Experts of a small language model: 64 SiLU neurons an expert, 372M tokens.
Below are experts of layer 2 (counted from 0) of a mixture-of-experts language model. Rows are named router (the router's row for the expert), up (a neuron's input weights, with its number), down (a neuron's output weights, with its number) and show model dimensions 0-127. Each number is 50 + 10 x the weight over its row's rms, rounded and kept within 0 to 99.
After each expert's rows: a language model's description of what the expert responds to. This comes from a sample of Wikipedia text that the model never trained on.

# expert 38
router:61 41 52 49 57 61 51 56 38 55 54 36 47 33 43 45 57 64 30 45 50 54 38 34 56 52 28 39 61 50 65 63 52 46 52 56 67 40 77 50 58 51 55 51 54 63 54 58 48 51 54 41 33 41 43 46 53 66 38 64 29 51 39 32 59 47 44 61 57 60 65 41 49 50 50 60 30 57 55 57 54 39 58 53 51 61 51 46 31 49 53 48 49 42 51 43 49 52 58 55 62 45 44 35 51 38 49 63 30 31 52 35 34 47 67 62 61 65 36 46 57 50 49 59 39 45 34 54
up0:55 53 55 36 51 48 41 46 47 65 44 47 49 48 46 62 31 52 53 29 48 57 67 62 51 49 44 53 63 60 51 50 42 70 43 42 58 41 52 71 50 43 60 44 71 33 38 63 41 52 57 43 50 44 43 39 65 54 43 54 52 44 64 43 82 69 33 60 43 40 25 66 41 48 35 57 45 47 53 44 33 57 51 51 48 44 53 44 59 71 46 37 64 47 49 58 58 48 55 60 60 43 54 41 43 49 37 42 47 30 57 30 49 51 59 37 54 39 44 51 63 45 41 40 54 47 45 47
down0:69 55 42 55 45 58 45 47 41 47 57 65 41 44 50 66 59 55 31 54 54 54 53 42 40 39 47 69 48 30 58 24 51 61 62 62 56 50 58 60 54 43 57 47 43 36 41 45 39 43 72 47 70 53 76 67 40 45 55 60 57 35 55 26 57 49 37 65 50 47 58 44 57 63 39 42 43 43 49 52 55 57 51 46 60 41 62 59 34 49 39 55 37 46 55 56 38 48 48 62 30 53 66 45 41 44 48 30 45 49 38 57 44 53 50 56 60 59 56 54 52 29 54 49 57 46 42 57
LaTeX math symbols and subscripts such as ^{, _, =, and colons or numbers in durations, scores and stats tables, e.g. 3:46.

# expert 55
router:53 36 49 41 58 62 44 62 66 48 53 46 66 54 25 41 47 44 47 18 64 40 46 56 57 47 47 58 49 39 57 64 46 42 47 47 65 57 60 48 62 32 61 42 53 53 55 53 46 51 56 38 48 67 56 39 75 46 52 52 65 51 46 49 48 62 67 45 38 33 39 49 49 51 49 52 46 26 38 51 49 72 50 55 48 38 47 45 48 66 56 58 58 39 49 46 49 55 49 64 43 58 33 50 46 44 32 59 49 37 41 39 55 42 66 50 45 62 37 58 69 42 62 62 43 57 47 65
up5:53 53 46 47 59 39 58 61 45 41 63 62 49 38 37 53 60 62 37 48 37 64 40 49 47 63 54 46 58 41 46 47 72 29 39 38 52 52 53 47 45 44 43 64 42 65 33 50 55 52 46 77 44 41 61 54 48 47 55 49 49 55 52 45 62 68 49 44 44 78 49 49 49 33 37 56 29 56 43 51 47 77 70 50 53 51 56 50 38 69 59 41 53 39 42 46 40 58 52 58 54 53 45 71 43 48 55 55 30 58 53 39 47 52 29 42 52 47 56 59 59 45 42 51 43 48 30 47
down5:51 57 49 77 47 45 50 55 57 52 51 52 55 52 54 52 51 43 60 39 53 53 42 61 60 50 50 50 50 72 40 44 43 47 52 46 35 52 41 60 66 45 39 44 65 42 54 35 33 48 65 44 51 43 49 48 52 52 43 50 56 38 58 63 51 50 49 45 37 40 36 58 58 62 44 36 37 48 68 54 33 51 59 41 57 55 53 53 47 34 52 36 45 53 61 48 13 38 27 47 48 51 57 54 70 34 55 35 40 56 56 57 40 47 45 49 69 46 53 29 58 49 43 33 48 46 52 22
Month names after a day number, plus commas and dashes in dates, scores and tables, such as 18 January 2012, 6–3.

# expert 30
router:55 36 56 58 50 39 59 49 70 42 54 49 64 59 40 40 41 39 53 33 54 42 67 73 54 29 52 54 54 48 49 51 42 53 53 39 68 48 41 58 46 68 44 31 40 45 51 54 41 57 59 52 57 55 48 40 59 48 45 36 45 55 62 62 37 51 38 28 60 59 34 40 42 50 53 43 40 59 56 33 46 60 59 56 38 49 36 55 44 50 39 51 48 41 50 55 64 58 58 40 54 51 42 29 44 40 28 62 51 55 71 34 56 51 54 28 42 62 39 61 46 46 64 54 57 48 64 53
up4:49 41 34 29 34 35 51 61 41 65 57 62 44 51 64 53 55 33 50 41 44 55 44 41 44 61 50 50 44 53 51 53 77 76 43 64 52 31 57 53 36 41 49 45 39 45 51 42 61 44 43 42 45 37 49 71 46 47 40 57 33 53 41 55 56 45 45 60 50 47 53 57 59 32 55 46 42 73 48 37 46 43 39 63 52 49 52 66 34 44 48 37 39 67 53 42 62 53 48 51 46 53 43 65 52 38 50 58 56 40 68 71 53 51 45 49 61 37 62 49 57 54 43 35 66 49 42 43
down4:53 44 64 58 48 53 49 32 53 54 66 41 43 73 48 64 31 49 50 50 46 50 42 39 69 38 50 56 26 56 57 32 55 46 61 41 40 62 28 45 52 73 54 41 44 47 48 56 51 55 49 46 34 45 66 38 50 45 54 69 52 42 67 49 41 58 54 45 54 51 54 54 72 38 49 40 41 48 62 50 56 39 41 56 45 70 59 41 49 62 64 49 38 47 45 41 67 39 54 47 51 53 44 68 50 54 53 71 30 39 56 40 55 49 46 48 54 39 53 36 33 61 51 48 56 44 35 53
The leading 1 of four-digit years after dates or "in", year-range dashes, "(age", and score or result cells in sports tables.

# expert 41
router:55 42 77 49 57 59 62 62 65 53 47 46 57 51 52 38 36 49 61 37 56 59 64 55 44 34 22 46 43 46 63 53 33 65 51 50 43 49 44 66 46 34 55 34 57 50 66 54 50 49 40 53 43 60 41 48 51 43 55 47 55 55 65 59 44 49 56 48 38 33 58 45 53 55 63 63 52 57 48 62 63 36 41 20 49 68 25 43 47 52 46 52 46 52 52 46 46 63 59 46 45 37 43 34 49 51 54 56 50 55 39 35 45 45 61 35 49 48 45 44 29 43 59 69 59 55 59 53
up16:52 27 44 53 53 51 61 54 58 29 47 55 64 46 56 59 36 50 43 47 45 53 49 58 39 44 33 53 44 55 50 50 44 49 41 47 52 71 57 51 49 61 57 59 34 51 48 45 43 61 50 50 47 51 43 59 40 43 32 50 45 67 55 47 48 48 45 49 49 39 54 50 66 44 43 56 71 30 49 51 59 68 51 62 26 54 59 38 64 42 38 46 43 34 56 39 58 31 57 42 56 59 52 56 49 22 67 42 42 51 37 57 38 46 76 53 55 50 53 54 57 34 34 34 32 54 41 58
down16:66 63 54 69 36 41 62 62 50 61 51 45 56 63 49 49 65 45 54 72 53 64 51 47 56 49 48 44 39 40 26 64 49 38 45 46 63 49 50 45 62 33 34 48 55 50 50 53 39 52 61 59 46 59 48 31 47 34 43 28 76 48 39 48 50 29 48 67 52 45 37 56 48 40 37 43 52 51 45 57 54 44 39 54 69 44 49 37 37 36 44 54 50 57 42 51 44 61 30 46 42 40 53 62 42 43 40 47 53 56 39 53 64 36 64 51 44 35 41 45 52 71 52 46 49 52 55 63
Digits and separators in numeric data: coordinate minutes after °, census counts, semicolon-separated date lists, and table cell bars.

# expert 3
router:48 50 44 44 48 66 43 53 50 46 48 57 61 55 31 54 25 47 60 37 35 53 64 53 49 45 46 46 27 51 49 69 54 72 51 40 51 40 49 55 48 39 62 37 44 54 60 61 39 71 61 29 64 63 47 46 69 39 31 54 34 31 32 42 35 51 50 59 38 38 49 43 54 45 32 45 58 37 37 49 54 54 52 29 53 48 42 43 46 55 62 39 48 50 52 53 45 63 51 51 52 63 57 55 63 50 35 54 45 35 51 64 38 37 42 63 54 47 46 55 61 43 38 45 49 45 53 58
up4:47 34 35 39 48 46 41 44 50 54 46 56 61 58 44 41 43 52 27 46 43 55 53 51 30 66 49 43 43 57 49 68 48 71 64 37 52 51 54 67 50 49 50 39 64 52 44 41 84 51 56 40 60 51 47 34 49 43 37 48 51 63 58 72 55 42 56 41 51 40 54 58 63 58 46 35 40 34 62 47 56 52 51 42 43 45 44 37 61 20 62 51 56 53 52 50 44 57 48 50 57 34 70 45 40 64 49 39 51 47 45 53 52 56 60 58 43 56 33 46 66 65 46 43 47 38 59 65
down4:48 60 60 52 50 32 47 46 50 48 51 32 17 45 59 57 65 54 47 52 55 47 59 42 57 53 31 56 43 49 43 56 50 49 64 79 39 50 19 45 58 52 52 54 63 62 59 59 47 48 37 49 38 40 59 54 42 49 57 45 65 35 66 42 60 48 56 54 54 72 46 48 64 54 63 54 45 46 51 64 51 64 44 66 49 64 44 54 42 43 54 55 40 65 45 36 53 63 61 50 49 50 51 35 33 38 43 41 51 60 53 59 50 42 33 52 49 44 69 46 42 34 45 36 59 56 55 50
Numbers and word pieces inside pipe-delimited sports and racing results tables, such as goal counts 0, lap times, loan and International headers.

# expert 44
router:46 61 40 51 56 54 49 58 50 49 56 55 66 58 40 44 57 51 58 67 60 73 54 39 53 70 47 34 62 31 63 67 53 41 55 71 50 47 41 34 60 43 50 42 37 42 57 45 39 61 47 44 50 42 52 62 26 46 48 46 71 47 32 51 62 58 21 55 40 43 47 44 32 55 57 47 45 42 43 52 37 57 51 42 48 50 52 49 36 40 66 60 43 40 39 47 60 57 55 45 58 51 56 59 48 41 43 54 61 61 33 33 48 60 45 67 50 42 57 33 36 46 47 40 47 60 47 60
up0:41 39 36 60 52 48 57 51 31 43 48 34 64 56 43 53 49 48 65 50 48 45 62 42 46 33 39 52 56 37 53 51 36 52 34 46 54 66 63 59 58 47 47 59 60 52 53 59 57 36 68 49 68 63 45 49 59 63 33 67 54 53 50 47 56 67 58 43 55 50 65 54 60 79 62 55 40 81 40 50 56 37 48 43 45 41 45 46 50 53 61 51 30 48 45 43 43 51 47 49 56 60 49 61 53 38 54 43 39 48 61 20 43 45 47 54 58 45 53 53 39 57 55 63 60 46 32 36
down0:44 41 53 54 50 61 66 46 48 42 53 53 46 50 65 40 53 41 55 41 46 66 52 59 44 18 52 53 43 37 56 70 34 45 52 52 51 62 56 46 61 52 43 57 64 52 58 46 49 65 42 61 42 48 48 31 60 55 45 55 54 42 48 57 49 52 53 39 62 32 56 37 55 60 61 60 58 68 55 60 73 49 59 42 63 63 57 56 57 41 40 64 56 42 64 55 47 69 47 39 57 34 40 50 38 57 72 47 45 40 38 38 44 52 71 51 30 42 54 38 63 61 58 46 42 29 58 53
Capitalized words in album, song, show and record titles, such as One, Other, News, Night, Story, In, often before a quote mark.

# expert 4
router:46 62 63 60 56 55 46 46 30 61 38 65 49 56 42 37 38 37 58 42 47 47 46 43 55 52 60 35 57 50 66 34 69 59 43 59 39 64 49 44 62 48 67 42 39 55 44 57 63 32 62 43 35 55 50 48 53 71 42 61 38 62 58 67 38 63 65 49 48 60 54 61 63 45 55 67 43 54 38 60 53 38 43 61 52 57 57 47 45 49 63 65 44 48 61 38 43 50 50 47 66 59 44 65 51 53 50 42 56 52 47 58 55 56 53 50 43 48 34 57 45 40 42 20 69 43 41 37
up2:78 50 53 44 48 54 45 55 55 53 57 22 36 44 51 42 59 48 44 64 44 46 60 45 54 56 51 38 50 43 47 57 53 50 46 60 34 54 45 37 41 43 45 42 46 50 43 53 39 59 34 49 45 52 44 33 44 52 55 50 44 35 28 47 58 42 51 59 51 52 61 33 38 56 48 46 59 75 58 67 54 49 45 65 32 60 55 49 30 32 55 36 41 37 45 52 21 62 37 60 50 34 60 56 48 42 61 48 33 60 61 59 35 39 54 62 49 47 57 35 52 52 55 52 43 46 65 49
down2:54 37 39 49 35 40 42 61 59 68 53 33 40 37 57 42 33 57 39 61 48 45 58 67 28 58 39 51 43 46 53 45 55 61 58 44 54 53 54 56 55 39 60 52 53 34 52 56 60 61 37 51 55 53 57 59 62 44 58 34 43 57 39 53 64 44 49 52 50 47 61 64 72 43 58 34 48 43 63 45 48 41 68 41 28 58 51 49 65 49 24 46 53 46 33 44 39 45 42 49 51 49 57 47 59 43 47 38 70 49 51 55 49 61 58 56 33 40 35 59 53 48 66 33 65 54 62 59
Number tokens in tables and statistics, especially round hundreds and thousands and percent signs, such as 900, 000, 12.200, %.

# expert 26
router:29 23 45 53 42 58 52 34 50 44 41 54 56 59 54 53 43 53 52 26 36 72 55 62 56 53 52 58 42 51 58 47 54 54 53 46 56 58 44 69 50 46 49 47 40 41 34 25 45 38 34 45 50 59 33 56 67 51 57 59 38 65 59 50 45 59 44 39 45 33 46 33 57 60 42 40 58 34 32 40 43 41 38 53 60 51 49 43 63 35 49 44 53 62 62 68 47 52 46 57 60 61 48 57 34 62 57 57 54 51 44 51 49 41 58 58 44 27 49 66 48 48 55 37 51 36 45 49
up2:48 47 47 58 61 53 37 54 61 52 62 46 52 51 42 61 53 59 68 53 55 41 38 67 58 30 51 54 60 53 53 54 25 29 74 39 41 59 47 29 41 67 63 65 34 50 61 56 44 61 61 33 52 59 35 47 59 71 56 34 60 49 53 52 53 47 40 61 38 39 58 57 50 52 47 65 45 49 53 40 38 50 61 50 49 55 45 68 63 70 49 47 38 61 49 41 47 39 59 45 66 57 34 61 50 35 46 44 49 49 51 57 54 53 56 34 72 57 51 61 47 47 47 43 46 46 50 58
down2:62 58 57 44 38 62 55 45 53 60 57 57 47 48 55 36 52 43 55 47 59 40 57 50 26 57 46 50 66 63 51 54 40 55 34 62 39 22 47 47 57 39 52 27 48 47 43 48 54 48 50 44 66 50 27 44 57 50 27 65 29 66 51 38 50 50 60 45 45 61 51 70 49 41 49 37 43 54 60 43 57 45 40 41 60 47 52 51 54 55 49 39 60 63 48 51 44 60 41 51 58 51 62 55 33 39 42 36 44 27 47 65 43 46 30 47 63 39 44 57 54 71 40 51 45 61 63 58
Political words and election-table cells, such as president, elected, Committee, Democrat, ran for office, vote totals, and office-holder infobox lines.